Weights of a small mixture-of-experts language model, trained from scratch on English Wikipedia.
Experts: 48 experts in each of 8 layers, 160 SwiGLU neurons an expert, 2 picks a token, a sigmoid router, a shared expert of 128 neurons.
Below are experts of layer 3 (counted from 0) of a mixture-of-experts language model. Rows are named router (the router's row for the expert), gate (a neuron's input weights, with its number), up (a neuron's input weights, with its number) and show model dimensions 128-191. Each number is 128 + 32 x the weight over its row's rms, rounded and kept within 0 to 255. Numbers have three digits each.
Before each expert's rows: a language model's description of what the expert responds to; "comes after" lists some tokens at least twice as common just before its tokens as in all text. This comes from a sample of Wikipedia text that the model never trained on. Tokens count by the router's weight.

# expert 4
Description: Everyday head nouns after an article or possessive, naming works, sports, institutions and groups, such as film, album, football, school, family.
comes after: " the", " a", " The", " his", "The", " first"
router:106122141167128174099128131111049146122151144080118111199143115129185095146124120152103177158130130060093094163077134203111126135123062131154137080080096161095169145139139137143192133167171144
gate0:196109130175100153085154086128145094086173092137119185174140147106142192103110135121095138147170106099089155125103070145100125147180096131174120136113115139111100080158095110127087101114166133
up0:151120098146104130112186101168125122174105119168106180119200156132123166123126154141113129160103101145130177169098105118084121093100154152083095169155134134185134119118105138135102130091091100
gate1:149114084155149102086156140124109109058115104146163080137132131170104186161142115087094075128163172053114162084143128107142137071165112170177136105188148185101110210154133111099155110131153161
up1:162194093157127163126183151094105107075120117091102050118106126129135218115142086113154052131133161107212104132096202129163117129140102158105167161143104128090088113113122120072151166155080146
gate2:102167118163092102148100115087133147110177177132144142108127142119021086150101133111115128143147213136113111113124169155109108118127079084125095108127088060117172187134082124145196158154140147
up2:081092127101090141134092138100156087185150104120207112133132156103157094190162105106100162142134163139087151152107054160138160138127106154156114138209124105092148085148134134120136100139116152
gate3:119145087152176152123112118178101129096139182106163069044138116104116102163152091150111085108148187086183092094102099155200159133085120118188169129120105099075154176160142115081183108083188131
up3:144142168152068083133102119092132094127142100136145130076118107197122155115109140100127169155153131093131123079159161138112044117096118125128195114134130149128101111096148147117133081087138125
gate4:107143184200174106142106109050103101050137099136180108083114094110142118127139158103101117131138067068149049082113064150145129144094104114126131124077074176105155125137140073136165144105120187
up4:099117080155139077100092100150069107185125175153077154160129080118115117061193141145199115165116118119142125140160101103113190178173107101125144124202175101153170163135139090062148182151162101
gate5:057121139117166137059092072165095148102085108094114097155153093126138119097139166118121107134097103147128163157133109063119156156116112107145133169188122117110133211080107169146109143173065082
up5:140114130134162108158131131143214087083142118129179101217085133135143088126139150125154098179081125172153154129131094151116129106159137080103135185113152095091153125146098127121144174102166158
gate6:131102168089109125124162104112131163184115145094036149138107158064111105105118103116164144125102106125093133131122121159100077118119113095157079095148138140142072118185186161146174137141106103
up6:059141145143108127115087100155083149099143142110067177112124171175075179131155126230148166158081142139167139142121102172115188184133133097174128145155109109107073084140106148101137179083105117
gate7:047207053142106151141162126082135115134155104106108132118169119117076087173158081120150198175110134146115138123112163133136106109134098156144141120171168105117150148129188112091113091176104074
up7:075124117113138162228094134114087125173116145144126137164152126151130155116148109148114093116139163165153070107115135157099064208076110103101093172157157174123109184147180139117131063128082139
gate8:136128101147134134095096152169100091115082103146138095121175101149127150139143138139152105130123085162165119095100127112145091142085190034209105087145093173147121133168128105119135105151038131
up8:109116123129198144162185102146228148098135120174146122165137146108110137130113181164144173113095117132138105163146127117138134150197162151120113167160181159144118096128084165102098107105156144
gate9:163094110100098126182139185174126086112094081150096118128143148073102171154177103099142091080147151096093095132114117120188127115156109133184132099076119118149148116134100174131147051112139123
up9:105074153121141159140103128128136174156140136113138141185096096131163104168190074106147154101137169157149139129144131121077117154122195109084133156114127181130112104126161194119149141082144108
gate10:081095188100135162098115173176108171148124167157100098117128096122138156180108173062086178101098133108097126081188138118161119160133056119132074150063099158109163161159123105129137147135153123
up10:110040098121134104090144159131138118092113124130138096169131084122157105139144121113084160191098116107137157091160116134184137138109076148090147072111127113164127166142086178140177089137119158
gate11:134139126150134142114064168120142144097128112116086126126128184118084074126099120148109174131038122079149139086147120129140166159102129125094134129111094073113163068126176119142134094079095152
up11:147099138155120088145093178126104155066138139080086107165052162066151170097136160103097161107105093117121128143157130143128138110125134143124142144125103131091170121130118110098108129112134135
gate12:167101113182123130130111145140094130142130147079126100095092209072083149154105220091095093076138105089096070060136115093186141155132125106174054148101144188136183093137126153118141119111172138
up12:106100141134145110107125098150103128152109174216171092127103093081123127125169056185179176150089178136127125123146154178098083102143137205118140182162107064155116093156194096145153154086110115
gate13:118157107164110161113186131108154135128140121133124162174201187107094136144153132084136138130068105116131125133134106127100113063107124095148124055062143125057126124121146137128145104135178157
up13:126162158208133196152141137155127095126124139129135131055116070114093176095111098137066095052106096134132155071097105111158135133160103142125108123138116125146146085109093112130150174115167057
gate14:119143156134185119135164115156107122111119129179130174136136135115157134165117114057150140140107099100142112090136141150142115146093127087199046079111107172110086128161128104150170168123154129
up14:151173097093123121160154113116129207145158118162060148166169158159179170147119118140142110159060151082178070106108129160117130157167149128137132084100128127117095115133131154176126148107149178
gate15:066171091138129187126195126183102137102156164161141096191132136151069062117123144156149192183118105122114073130089160123132086167157114151165115154081089151144153144162137133168164120134157140
up15:136141125092108097126128151142097092105138137118135123158102155139090085082148129137139176155145096101129090103076173117123144144170162155172065103117117130115150072194132123142115096191123192
gate16:090236125123123140158095107151105160166127133088139165169046139122143112099073115104103147109128168159132103139157138095047111129057180103089113143127135095201103161110134147150133076112073145
up16:119055135122136134142064091110105142136090163126103080079126044101127161097160153172160172062142070070149108160179092102163112119151118109127134133127134091104105115098191138134117144158124143
gate17:161144122132117162110116103173165102136127112163152147118090123137123056165133141135110090177178090156176143136202098087154134162136169160151138161169122115135114089091122081109129118080163138
up17:160168052128095153105131120142150110112132092119183148166124085149126110145098098075148168146123073190081092124100101095089103166209140160134131133165113141138087089114137131118128168046149132
gate18:137139128051162164117104117165178104127134102147119111155138172064115082099137086101150073153155135082135147155094156129111104101144160137103136183093182163125124138157114155123147142155143119
up18:166129184128133120168166171120050082128140127106091128142081123074134194135172075123151134061130138101079100105185105122143111173137131135061118151098078193120159173134162092144141130136124124
gate19:114119169099135125124128111139101132055069105151193076154092140123083155115149093129104073181154125152131111078129108087155169101166131110101084041118091192089123088131163116142146137155141103
up19:137127152128145193125084086151108113137123095135109146105150151134129129137102109126161159126204130090136150104100139145202112138113120162127173121173147081090150109119104115136163131109108178
gate20:172141073119115096152156129140119154146132118059068071144141099093121120161107100107109146137169164125115103163066151159093117143043198152130166108167083130112132124102183140081102130166151158
up20:150115055122108112175081147103163111113101110074133109186061178116095139072079094099166105135176121166153164119189139081103137183111189159157147100162212124123099203098137068183115104115156104
gate21:133165129093142181158113149156139095170141115103137086140105133071117118126127115155098130166120130088161114147116079141160160119175157155140123102134112080116179114112152089081106116181107121
up21:152090122120078103150162092078078145131170116146096173133147152145125139113134137144173154123179131139142156125145110148105077135126126171150128159109095152116133146133142165120149155125139119
gate22:139140136175153124202129112136069062124179133161102185230070160137115082137150176098165089094113034156124168163177065146076119159165118126101130117112103123118158121125110084090148117113138146
up22:112146101168202114196112105091175074153143141149139152167176170147173110166141125102119146118130128144113118132141149138168121144052160114105066148104109103071157056155102121076145065088080107
gate23:135146163121097163093122167150147136123136123114115115146133240120116121118154160144091189131110144131104098105082118141143135110112110124166142168108212134090205111122168106105121078140135171
up23:144117150157141045100166184118104155143148123101121125120138059159133096155105107112111115165139146212113160136144095173074105096159155131140123093131096132195104105169108150161140196145114114
gate24:120092121134088084153192114145125169090096097084211150103181132133131174201123134157138120109064125131143074112101112106154155107135150175134134175212172108111117134082167169119107145107091162
up24:110067134088089103056065072135153114125080114111119104102128122123143162125148120075120139067131138135153148141088142120116120102122125137132125126186120146122085132091147084139124149117124121
gate25:207197084053167111103115092138165131124122125173095060115079106144120171123117139163113085112120171144129091078135108090189117128121100148144156139127181122092117161150120109112112114095136152
up25:081121121183117101135099148159091088063108131111167151099105144157137097133087064075159152099110126113123148139131142122106160115107140087118149154156179179131140120157198089124124118146047111
gate26:166168165073126165172161091088129169156149074114173101099167140103152113043083113143139120157121081192097135132123151180135117112124128121105068140132082179100166119076119083156122119129137132
up26:110159103123132114097122109143158053106117106129152143093103191131117156142092198111135043137136181104171100114149155119102160172156090144128066123142138098198093143071109218161144098129189123
gate27:116165145083122125127153184128125172142111098129127104092126148077162095101111163182098102129171155153166074096098186140141124125006090153122126153144141114093110090099163162123093105104185165
up27:069120200106135131123104152126187162131156117114138195170159149165179137144052141121170180133136180119180078130139140130216115130108149145077066180166186159131104159069162127187117140146158151
gate28:111125144184135137146091099076107081130092106152134158181101116139106110159102103145218129129101133134117094109144070127117212140155143151107154123124146108128149119191163128122152162143150108
up28:153117128148177175158129127146171087125144083189170143110099117158106129138152145106104107126106136177125138116121118115134048102156109149199090134090166142134112147123129105104130161129103152
gate29:147124137131194131100133209085137107172135155123160164121098124082152135170134112146066140098103168097148144172088146160136166107134107100164167157162080114101131143108072156156171140085115064
up29:073158111116086102148162087137097118170155117160085130153152147107123092122205121158151120153184217177159134167175095136094119103083067182077165150120175103112082179122099125072131115162143073
gate30:032180134148116177120137109122150136107121206190116136115137135106153128141116134075167121124191039109144140107119127170181137100098135154176095145116172077132113130174170155110199089170109119
up30:083088158087145138125132131111097113117116144209135178119170120158174194094189136123165062226119166088167158081100100159143114159077102106150029156098108076102146112149099099080171046149098119
gate31:206176117070140109076092064114077097180140139098062136131137177128087095170149128150105132179115136098127061170153186055128115124112184150076146165136160154104139173106159214162107184142104121
up31:105104125174116094165127172136119092119184110121124064228184075123139117145105048129155131181136127107143174142132109127144127152088115095153171060113116135118139122126102091105137131133146133
gate32:116173110133155118162130131127147110126136110057120108132114108075116109137167105161120132153131122169140129148145127115126161120102176115142167058134129177149096156106109197135117109145185107
up32:129062134145083090147104150100163147144159103133186103120138112151120156151171081109136090115141135103130117112138098136162086156169119152135101152106191063058101132102116126088111110120086124

# expert 10
Description: Nouns for people's roles, titles and kinship after a, the or his, such as player, member, president, father, prosecutor.
comes after: " a", " the", " his", " and", " an", " The"
router:079192143202079108119098148117114061167110113137145089171138092155147089131102112153153143142124109085147079153108074131080150102105099142148061143128168110055190181154125092158145156127142088
gate0:083122141059050147093155131106124080140115119081097094129179094123119107115041138152093105097149111159121201121101132128057164084082169106083057164061133109106119192098121077077213148058083109
up0:138110191190196140115159114113151109134094111117112175149091123114161164129163117089117152113105164100158071186101117149164153162090095149127171056152111168127082061106144152137137157154179107
gate1:113090108192096144128147167131174111168113132097154112127152126109140119104116132119090141134111113113122116160104082118117086157112173132098080111139100066088140139100148027142180155151118129
up1:114126116148147129159179166135113120110181148075165092122098136134102076141125139072117157117182095094107143119115131129106115096116119074134120156088142126133182149133153121110154132139129086
gate2:143143151112159136109160115133151111100140100146214103178078169136141163060121181091114157103183117130088116168131179151148123114074109129164081165101202109135077148146131155121162176179140124
up2:130130124113158100104142129094170175128159142103125108120102069141127156149114134142174106175133131074125141074144119178177143093117138115102063152101075137137163177166114113182133083080163174
gate3:141197109132132138112164121118146126150154141116160141157150108106129104094120119109131107157108120125062101132150167077072171109109149143129127129194137148100212144185078139156139143090126134
up3:135072189105083135168123062084112136114183069097115170089123136128132122111146127092126154157092147102098088129119105164125127114142149169165181161088171164127152156120127089129093111128139124
gate4:125089120151159179108126066075114121114124172090118092168088128081129094126127128143123155146054163114091113133123132097133071121138096043104159130129104139158106152115186195106119134125083153
up4:091175137159161098128127171171145138146081126133141174133182119183134115132112091100138162118211085123126111133116118092171096156176182255128142136077141083118106153194098072172151152144086086
gate5:087068154119184118149192147175100090137175135150113129121089123098099130145172194100126098139122150151123154126147116182138194164158156086144207151162112081104096155111148133148126179139152177
up5:155125146121073148138124156081188187111125083112095173166172167105170174121108114144103101124171120156150061144141133124125121162132076201169126165139148125087043092142103160120143105100122097
gate6:163123129101137115081161175160176116133131129127133201125114123154187132167096148150177118111086120171073113099150053055134117164152148131125080104170109098114133115059122196061115103072076106
up6:176128188110153108051103156127217166076167169160090167131155153111200128116038118137197103099148150109123117109112098112096064148169151166095155122126134177138119132142117200118143140027083159
gate7:116130111142170118160138164093113171136046120091181195185098109107101047127128130103088125156112125061153061098099140186150131083155119159179113123129128120163151186112140081178125170054227133
up7:121176143176125185128080153118165089163127104129150151152156112084147124113173144088114110115143157138145097136120097087110174049176167120135104150106172095087144096094166129170131128170145163
gate8:090105067164105137120133168139098122133149097097127084195119109087168102188140110174161071165086138078105162170135099130173140123086206142145113126074164122134195133163109130155151149086125113
up8:087119092147153115129162119096115091107152066190133136144121140188163088120163111098158149102124129145086096148153115151152102125187138172079137167150162133144132208083126054118162111144105106
gate9:132062144126130173119133104166123192135183148103137093116113144107068127058144187150141052142129125148160109113148161096075151126104083151087130139166157129067084123130159124117097083158184141
up9:089085097163148155071169133174085091150133151162124094157165142095129099110206172153069126077127086107150079069125180145087106105131098088114119140165121134130121129159110181139181107136167146
gate10:120126104122077109164149174131153133136154136190141125069135076101157090132149102141127084141145137132157128216142092142179156107113125120110114152092132095111130180149089181138213082124140059
up10:128098109088098145135197106122153085063169060140118132193124124165107133094126116197184121180163105132133173137158186147098090077169166136151144159145106097124126166154143142152100104131087190
gate11:127124114164158107168102147133127109129085172083160100139104108076117151188104096126103127120150143074125169098164137146150170096093137100177109147116129167148116124146095215140143091124131134
up11:155117157113126122139129118152185123105159144175149135089173148117119137129137113092174080113178101120104142154147150093142095138057093116109177123145118094126114088131112163122170149142163101
gate12:132132173117117102042133150111118052108144169108135093118147070086107140132160100119121131074100145126142130164130110096103054087101181112144122193135149130115140145139127140081162098146117069
up12:129061135110078133145103143103136103088133101156132099136129092127140139111135102134103116134159182139119117173142127169126101108087163125198121145123122102089177116176213203111133159154156058
gate13:111099126088131114109176178101159095148114141136089126106156116154081154117090164080114144175182106180090096179128112073139145077068081134152076132191145100146157070163160151211138087180155097
up13:099097124115141126086150150132130120116123128160160142101163081170143160156181121150141122116102121125144172138120108065186133089117152150137185091094131182139145135165148168166172119118176133
gate14:120095099164117068081119145128123151115096135105086160136146117107111171113073154114094118170104107189131089188067156165163130130085085148154115104170132135160137112149103109082115138129144186
up14:089153137120188102124127096145128132080196144151111105143130146114130110136126145091081178117140084090128153123164117132109091148119104159122177109093068099139133137207098095166104079135089135
gate15:112160097130143107158118152120109105170176076131176072162127110177119126122111071167162101064093102123087152163129178146150185142119131147107117126143119052144133146145129099148209091173127137
up15:121197118073164140110136125132150164104110141098132120082105149150168176136124131049078140154176095102094094076134087135156105167090123146115190094149212051093146151161158148116105136122136148
gate16:134121078134133084088125117146145149134143102077220118149142203128204185166085160068122123132152100126090119142163175103135126121151108093104112048105123136107120136147140145150142148140122122
up16:167154070145125123120158147153099134112117098180140122102122112109071092072068135164120124159152089118204130085094174111091147129136081184185139158197095168111106128151116124123101100101126170
gate17:072155119129136094117169132108099129147167105131107152118120171226151103101173117177152148167138134109086139080108084155165194133157144182132078097179127153098140134130109088140120140152111161
up17:125141093130139156136102152119094150112064165169144077127103145098143178131091095055105095107186131148169083140077174047077108100120080063185114159115135045174138102188199150121178118147117090
gate18:107100112128137122076113140107170073144091101107124192153160153111100180137127126173117105149155188096200149103101143135147078087119176132131108176134102146173112126107125123167091116114170144
up18:120114127104103067112128138196151122106178086114163106174086076102133104164170150133160121167109163130157095135076122081087108072137121121108132189092087087120107124106114078146128137134095117
gate19:088129151160109134129131120135091175085214097149111091179132095098207118120128117112117132158102088154180055121140153194137120126120122127139120084194166112106166090093135086227158139064095139
up19:134122117121086141108074142137196109137109187079142125092116135185108169125126130139077095147137195099164119116072105195138063132101185143138095156108109077108141141105146065143147155148163117
gate20:174166141179089194128131091097088105130134179122175147101120105115107158114111098164127149102121126132090112088103141199140138121116118105150136158095134095130107147206144087145143143140117128
up20:113105107113133177190103144128082129073122134121138111118123167066133181073106123098074111112102180153093113081103127209187143124135128132147138135152087080171133111183135092131120105117076119
gate21:163142142152117169137172096155155134135140158142171138117046144134151030113110126149152109111073141113111160184073083119073161094114140142099095181100111149101068150160113136158144174065124163
up21:066140112057094117131187105126136111203058129141120147125093147096138154149054162111165135079129174095125159139091129158077085137115140114097167148132153074130091106100205099154082170153133133
gate22:115125105098181107147148125106152083203120097121154150179211110108134184147126070153171154163156096132155143148126131106107137084082188149121160173144158132173108125116080152139146064100147101
up22:111156156102200115092098155158171110168124124123028126077084121173135130139099090070141149110115134217153083160151127089154153108090118124131089129112176074120121126146158170208113163130089156
gate23:079159119167121095053122132084080133138153120094150133156134169145164107086170171129084103112105120172104119091073101112086135120016085100109127128142080119121156114161144149142083114177179105
up23:074111155140124115090143091162095161083103153074110182099129167152102121179196140084080137135120134097098143130070103138133098090116095160125131153113111142123168166088162160144085139147160122
gate24:087180142158143179071150136104053108168113151175091159144110114123183149145061207124105104166112151096110159140171112149098161096188159100107161141086071140095118137140145124103190118163124131
up24:119085105127120114044120144170088130146070120126109083094124113064171179145112119206169089180121150161155144101084118155101149107121167117110105154136104088126165132146168104148107097128138116
gate25:121173089172098086140135102144127069165106129087140042144133143164138132109155112216127225142135119102144098118120172119102145092157127093121117129100140091113127124184104130125146106120120058
up25:124118065165104065106107076172115125116123119120157159193140128100100105164093107095167136110172141172119170134116117102133090124051106109116119170128141052108142137145148096086172161133118125
gate26:154182129123108057080164145117119113119136171178105177165130150162124129152153163165089128116065167072165076145174160150162106156134101127098195136109163133110194124073154118136141112091139182
up26:191102126144170162149129080135161174107131080185105115139102078106152173065145157089140130162083166097166096136133164061130154089129178083021152071071159081053116134116093135128154114166109216
gate27:067122160203142124119084117075097153117119148065100180087105191091115090116129141205112182143112081097122147122146077118066139095131183157173145131111131065142114076108140126160163134158101181
up27:150145138183124095171094108088127127159096110079128160107096184128148124115154119143124090111076110207138141155138091038129154123131124113131148108111120105108128108136123126173181122141103144
gate28:174127106160059124056131186129175101155106066126112106117092106103127154135135109224118147141109131142121122106132148128159089120109145144149083132066184107168126074227148160146188111140146126
up28:145093108111156118140152107122128148148182164054163156082108112129160091183156121160127110099196120139163130117137094160099064117163066151159108131088119193121144155128130149161124102140179077
gate29:179166146088117142167150150141084139161114088122161105101139164163165116130182120170131131144154062105141107147111081136090186072155118105139093143117135114080131146080095085142182102125097127
up29:138129189161190086101148132078122033134061195110160044079129099068145075152127089153133127113118162132105168154080169092152151153120086130181131196130127137122106172160121202160179039163137117
gate30:068196108067154123101134138078079178169147185117142128088110112125116140095184153129075146138071162169110114165119095088136105117101101112116148099096156175093107136139201159082071135107168178
up30:123160165064159132110171110095149142085105139158104089162182072113063125165158128145150131092108141128186121116138155091178102192118121132095137108057126138075141149159113196136140131044124089
gate31:142084114161081139124112115134071143128124091096111105138191142136096123118108080113142092057136156156079080169119112132117119083169167133153112097208106104127171149130119156115136119103130125
up31:122115146222067125152078113128150161141078156139129145187050176064125134176118143139105158133152131123137080133121109163108158096073140130158118132109174153097085097148145136224126106072175120
gate32:129101071155117146141152163120064139133135174155145183168072142103166154172126086121149144084099144045061084156096120118142145091194090168101086131121112118142166165172154123140124117091185154
up32:131120144099157140123172149109110126160152125185079126127140120074175112133147133131149135097155141103104073102107115121155115127117123169113131130077155165129110148179162161079089085103125149

# expert 17
Description: Abstract nouns and -ation, -ity, -ism words after the, a or of, such as development, education, agriculture, interest, poverty.
comes after: " the", " a", " and", " his", " The", " their"
router:136139134098120128078141134147139128121083092096156138158190139145166066125189093147114146195135141141150133175085118124104152113129063099192087090132153120103125177167117091134122148179144135
gate0:131161049086130104162101146110137134185157149177114094154122153107122103134159078162155123140137123109107178119164109128144116103122158106078146162052081152112144113152121138104111122171095116
up0:150175124129151163151118119134154138160197187127184071174182153124125161178134084069166138106109135152107163129125142145206136143130115131144083124101140083164089121119088086110126080149160125
gate1:137120113088172141068143165152114174154122114145114087192155114100113113110115133123093094118139159074092157172123136178138152134164133141133097150129154095127106128163115111110179107095152136
up1:100119156142132125185164122099206080103163123144125101033165144146087119117097091150138114161184073159139132112157141154179114105127123119122119174094117140149176125082163120158163145097113131
gate2:164157138080189105104065136136129097134148104153120123175082145144072153130098094112095090098152142130152112088139171145087122165118093132130147135085149113122135172137122169170113150160112134
up2:165120112101056126210184071128126162119102148108150131153132115104112146174118113185099159115124121077110123123054133130153099108101188086155116156110148146133077108100126127074049132126134088
gate3:134077131197141165088106157103127044088181138148136107149141162094142090134097120131136160118146149107080176092152141126100051077114107151184065127087134165148129158075155124148095127174081175
up3:082172084147147141097158152087108205109125132117182088105097160061073158134159073129131178096173104136131168121115092155111171095153105147087156123174141167162106135112130153146135145084155119
gate4:085126142175090102135161125205132103178104162109196110165104095126091131171151109171144111131124148120151138106109146094145129147127111119061185104111158186126191124191147106142135108126126114
up4:172137134118174164113112158139074169184080167147094126196112108167157107133150144110080176112152112111081141090124152101108062127116106115226111213069139069138108172114143168099078115129130166
gate5:144136096172132131079131088118127152101123053158112148146120142172127146098177157098112150110147157067110153133142122146177110016045169120070088142087085132191136124153131113142164084108080135
up5:204177110170142103114112148086124148088126139128077091133107131146077143141090155104080154046149122084098124148188129110119154120106174103112116108059111120130128156071130128102116064065130176
gate6:158135144167157208133142089142088175152108144121121088146129153169086085156085162095082080120096064220111145178103180152150133104134149114144138148105133123089140052171141146077139144109110100
up6:112090133184056165092162076121111143152091134158150155115143149095125104085156169120104125136141128114128125163122163188148127123138109150141141126078103081080147115181063143128121111191140095
gate7:177131123150164098050143070123101117112202090096183121053105107126100177089147124137094138117110116114163144106115050097138079147197114130160096153113147121099112117169161084131184078124169181
up7:119118154087089163205114131089078150116132112125092140186155181126141130166145160207115097106155185101099156157102155131113144119121135141215150147117130093184107121166115141110133159158162092
gate8:140107117095150181129078135089064141121154151087135114130161101116130129083168134117127113178125100141148154146128148137143163120057114129081110167168136104074179052152139147148076190125160210
up8:159088081112205138133149084147132145153085134126097123117050124115083136170105130112090185111113186166189152109127155037141145135156128117128174095132150145118139161132134036078119106194099153
gate9:138195125135144102151080159108169133119106109119150138164135084160132178115126087112098086108148131156112115090104125066127152142131153123099173083146223136150120066141106142107083173144135063
up9:109165134106111118141130105082196117133105156111125138104148101148161147139153174123090141093108140131134101134133049118139120165108094162075135141096199142116133086138063168148164150164111076
gate10:139108119105153087088087114205112177182140129104144071172094138119136131115162122140131169157176114119129156117092203147112075103114126124157093134133149163067108155077111109141157124091104131
up10:124117147110124115123113152111159125094127125124149130100078120122113080127161108101173132093091122209074067101088123092182086142094154135099096139083073099101134122133146070109127092108196187
gate11:146103174129197137077152122145121124147124147097111150137133127110193106132124148121086172180124134104157147083108128126122157100055214140175109080085107172170128130122097199123118136121131140
up11:115094113094144158107085108139121164095113113131150159130134055156081117120085160108150089105122135159104132147138086126158116113161083070104141120088147139173080210121114107061174173176142162
gate12:224122125154120141093106134051171096114107145183138122113167179199130111104135162127131142094161128141092089117099147096131123169110127122112148126103155133156128117127041098098087139160152136
up12:114153133096152130143116091128121153083143123095156114106106126133129147128118128161089140241135163091181096106120110218133133113109179110175108152169076091161083105148123154143118128147106175
gate13:172090141130078059140209138189116144186126139107111200114086129157096116125108109154086092134123104064085112104078144096114108101145176127111129166152150149072167092138185091101080099035121187
up13:159126132131094122171119126117106124111154114117127146070102138147140172070128158125140088051076112137086112083100054144136105123180168150135103161125125143101135085132109141137066056100158134
gate14:161115078077211115103144141177143138129173126114185073188035129127093138132158066111133141117104123123154082106128107216141143136135141104153127120097141100088088195136132164147118124098190082
up14:161149112071181091108170081180174098164099100112142125126119055113083127133131098104168178102138106073192152117157122174132116126175119133194069105135166080084144161110110172091066134060135145
gate15:131111106110112083133164136179106092156139102115087108115172170137186176157126123106086085092120157084130137119134169126222112156134118213080104085064177079128161128153129103146118076214115109
up15:144094122195139138127106073133110082138163139136095128104117114152126165127151148158141092172060103189174136107162095153089109066069135074154123099130128155134142153115105154150081161094119123
gate16:145163104160110153128086126120138080091071109189169123155111165139115132167134142139127164084135190136120197123145102160149137160139163151145134106126149163108139106118144120143096077127124100
up16:101119126097093121105128121122181102157162106116136174081106154122127156100132092096173123144103153129158131130113126160099147078167160191125104127078142127175133135169117118116156149122120141
gate17:169140074097170153114074089135087150113120129086078146114210126184095132107176083126096110096165119121101098107095103110156172115114139139088142155141119218083109081154163109137174090126134070
up17:123200147103140089137158129145186174171148099176145113108140129089156120138135131112196133150101128117130134108144129086108093085137138175153116090123099113121142091118113120142173127146155144
gate18:100120081126155123124066126129142142161166115132139097083115125156180106134168104125181165176147147147085166126109109144194146150102120113105151108169152123151105090203164090110197153112081113
up18:122119125122062102091134122130144127103140104172119215076119202116086115143140119141146157157186125122114077074201116101118126127180115130126128106191114156091074107089147135118121074103093119
gate19:128170144172121123142148158189164160150137186120117098157078154071134170132114147161118106123180142121102075070116118164140100121102104143155136127129138165130124108070106109130154165131152113
up19:083144115090084098139143158110077114163113160099098174145113141096153125123079143166165140148090080078094131155095157122101112060142171129138147072133078113123132070152133108181102126135137142
gate20:144165195109168112080111183112130141120088129154111176085130164077127137169128198082088067125041117145146089155105150130122102109147129142072137103118211116099117125131120178164093091135133150
up20:171104120163119085127135158107156126131124147163149167155153093172115116140117139103109083109140080162184101114070153036136119118118124123174093083114159102097121076130149147202162110090111110
gate21:146128164160179117072103176165168135139129104071150180135180164171124164109080095145143113176137137127149068130119127143188141111123121105158107144120102131093081070160119095132150121091086141
up21:174098142130136176089120108090119132154112139156155109185145133131045142173160171124137118116121157144091040106152141177142166164137107094074156083148153160040099111100121131120104158127155138
gate22:165151107124115083132144160087079146129146129140122175154091104135176120094134131096115167128152100046103124098095106151109122101133209090192175189172092141090112141132084155117148195148151136
up22:129086168164095061132163135099120118156128088118072091133111111151117091128109085093114091103138138203109143133139121048109153076132097139137067165124161130137100096121191125139049129117123074
gate23:127162192136061078132131132192146076120146108111101119109128113150089207126173099167144138110106086006162228150125140141098140103142121150118059093198154088091172170092149162142161097105066172
up23:088156072108169150108121080135145106154156196155162141130155096133133076117115119095119145109155118207050141139118119130106118098116145076106134130122149187104121142082160117199137149116125056
gate24:103109128098100124128101092104177126130144115120149219189162164112166116116145088109159138108160128091092158165127130095121147139107090129115123113122167140120132102193178138128109147135133132
up24:112076107161142172099157102064190118150067096130032172163180116074132153141107060140164128119110133055136157143157093172142158067089162140113081145128143124197117102190096142137125154130091097
gate25:156156149103178106170119157130194150176150102180116172115155152101162170129084128105161115138132098149144084134107140116131130080087142121086139157156086148095109085134138107105120126152146119
up25:146133147206132147125141142119091163067143111124098111061161135125100105070102138102084187133114135115166086143128139116075102122056140109181163144098128147118160069172111120128182109136131161
gate26:201137118091147122134159155137165072139104102121143132191107080116110079129154095173100106087097119199153187037142105090137170082091167110113124140107098095124121161151143153097144110124137102
up26:115113139101152164152190175138152119152164110180144121094119099076169161104173146149117147133168123127105161133181099142139121179118072124118090080102096139131191047100103115086152180143072174
gate27:185089133112192098133169119149168075120117101153119147144091099096114189129117139145112107168160140113125119139114095142183185104113112114131151099154175196105142132116135151113186186108103121
up27:144111142116176106153078153116143058124112168125133137174126137148157212122118155142119086126157168067126125061153131127116142139143126110100112162163101205109142121099134153145167155113102160
gate28:149113146184137150152118106079118135129153130124148167078101127074154087145194156182126150174147130092177074174123142162155130043163146093098085182084158093228159122108071114133064109157116108
up28:152139147147092116080105133225143082142140140141089129122103119139096149131150163134153107126100152193155159052110134139150142085174136181129150114074104158100133116148091185136158160154104058
gate29:152114158109157120243097140143112088144141154118097077089044146081156107172101141161099151169094119102135158076113174154115158110135074111159161184118161162115105149169126108083149181053109123
up29:138115102143083119105100063119149114122135142121150159127131162201094118042189143166141132120130156171115135183157160143137093146132162149065147154160115073130080124108135104166105103193088149
gate30:138124124077152138111126094118127137087111139146148163157149145176133149133138116104100141072132161133160105110109069117099168162126123074076155128127160131114156131172118076151130125136150141
up30:118148081085104127134068200167167140136088166138115078164173122151098122159138131113136200106101116099129152101109145138083056119149118125135126192128098158140104107111106112146142168160171111
gate31:155155105108136114123115127119163110145170078090099183108137177093161147206110067151120089157166110135133115145083100102071142077070116167107055157111127167094086112121156108093079146099113130
up31:135153111090188123123188139192105178144106129137121156142124140100131130118116131092104113139085154108154141172097201141141156156145121123160136111107096134172125111135091112143096141142047137
gate32:125108134120135131113090143129117123115091081076154096181106054121108145110100105085127100080155086138165115113124091134137083124052146078035118101114170184127155108110142123165146106133137168
up32:139167152143131090116066143125117133119021143170175153127133116148105128096081117162175103148148137146137138137124137072111157144130097135196138101114106232118093141086093132146137089201147148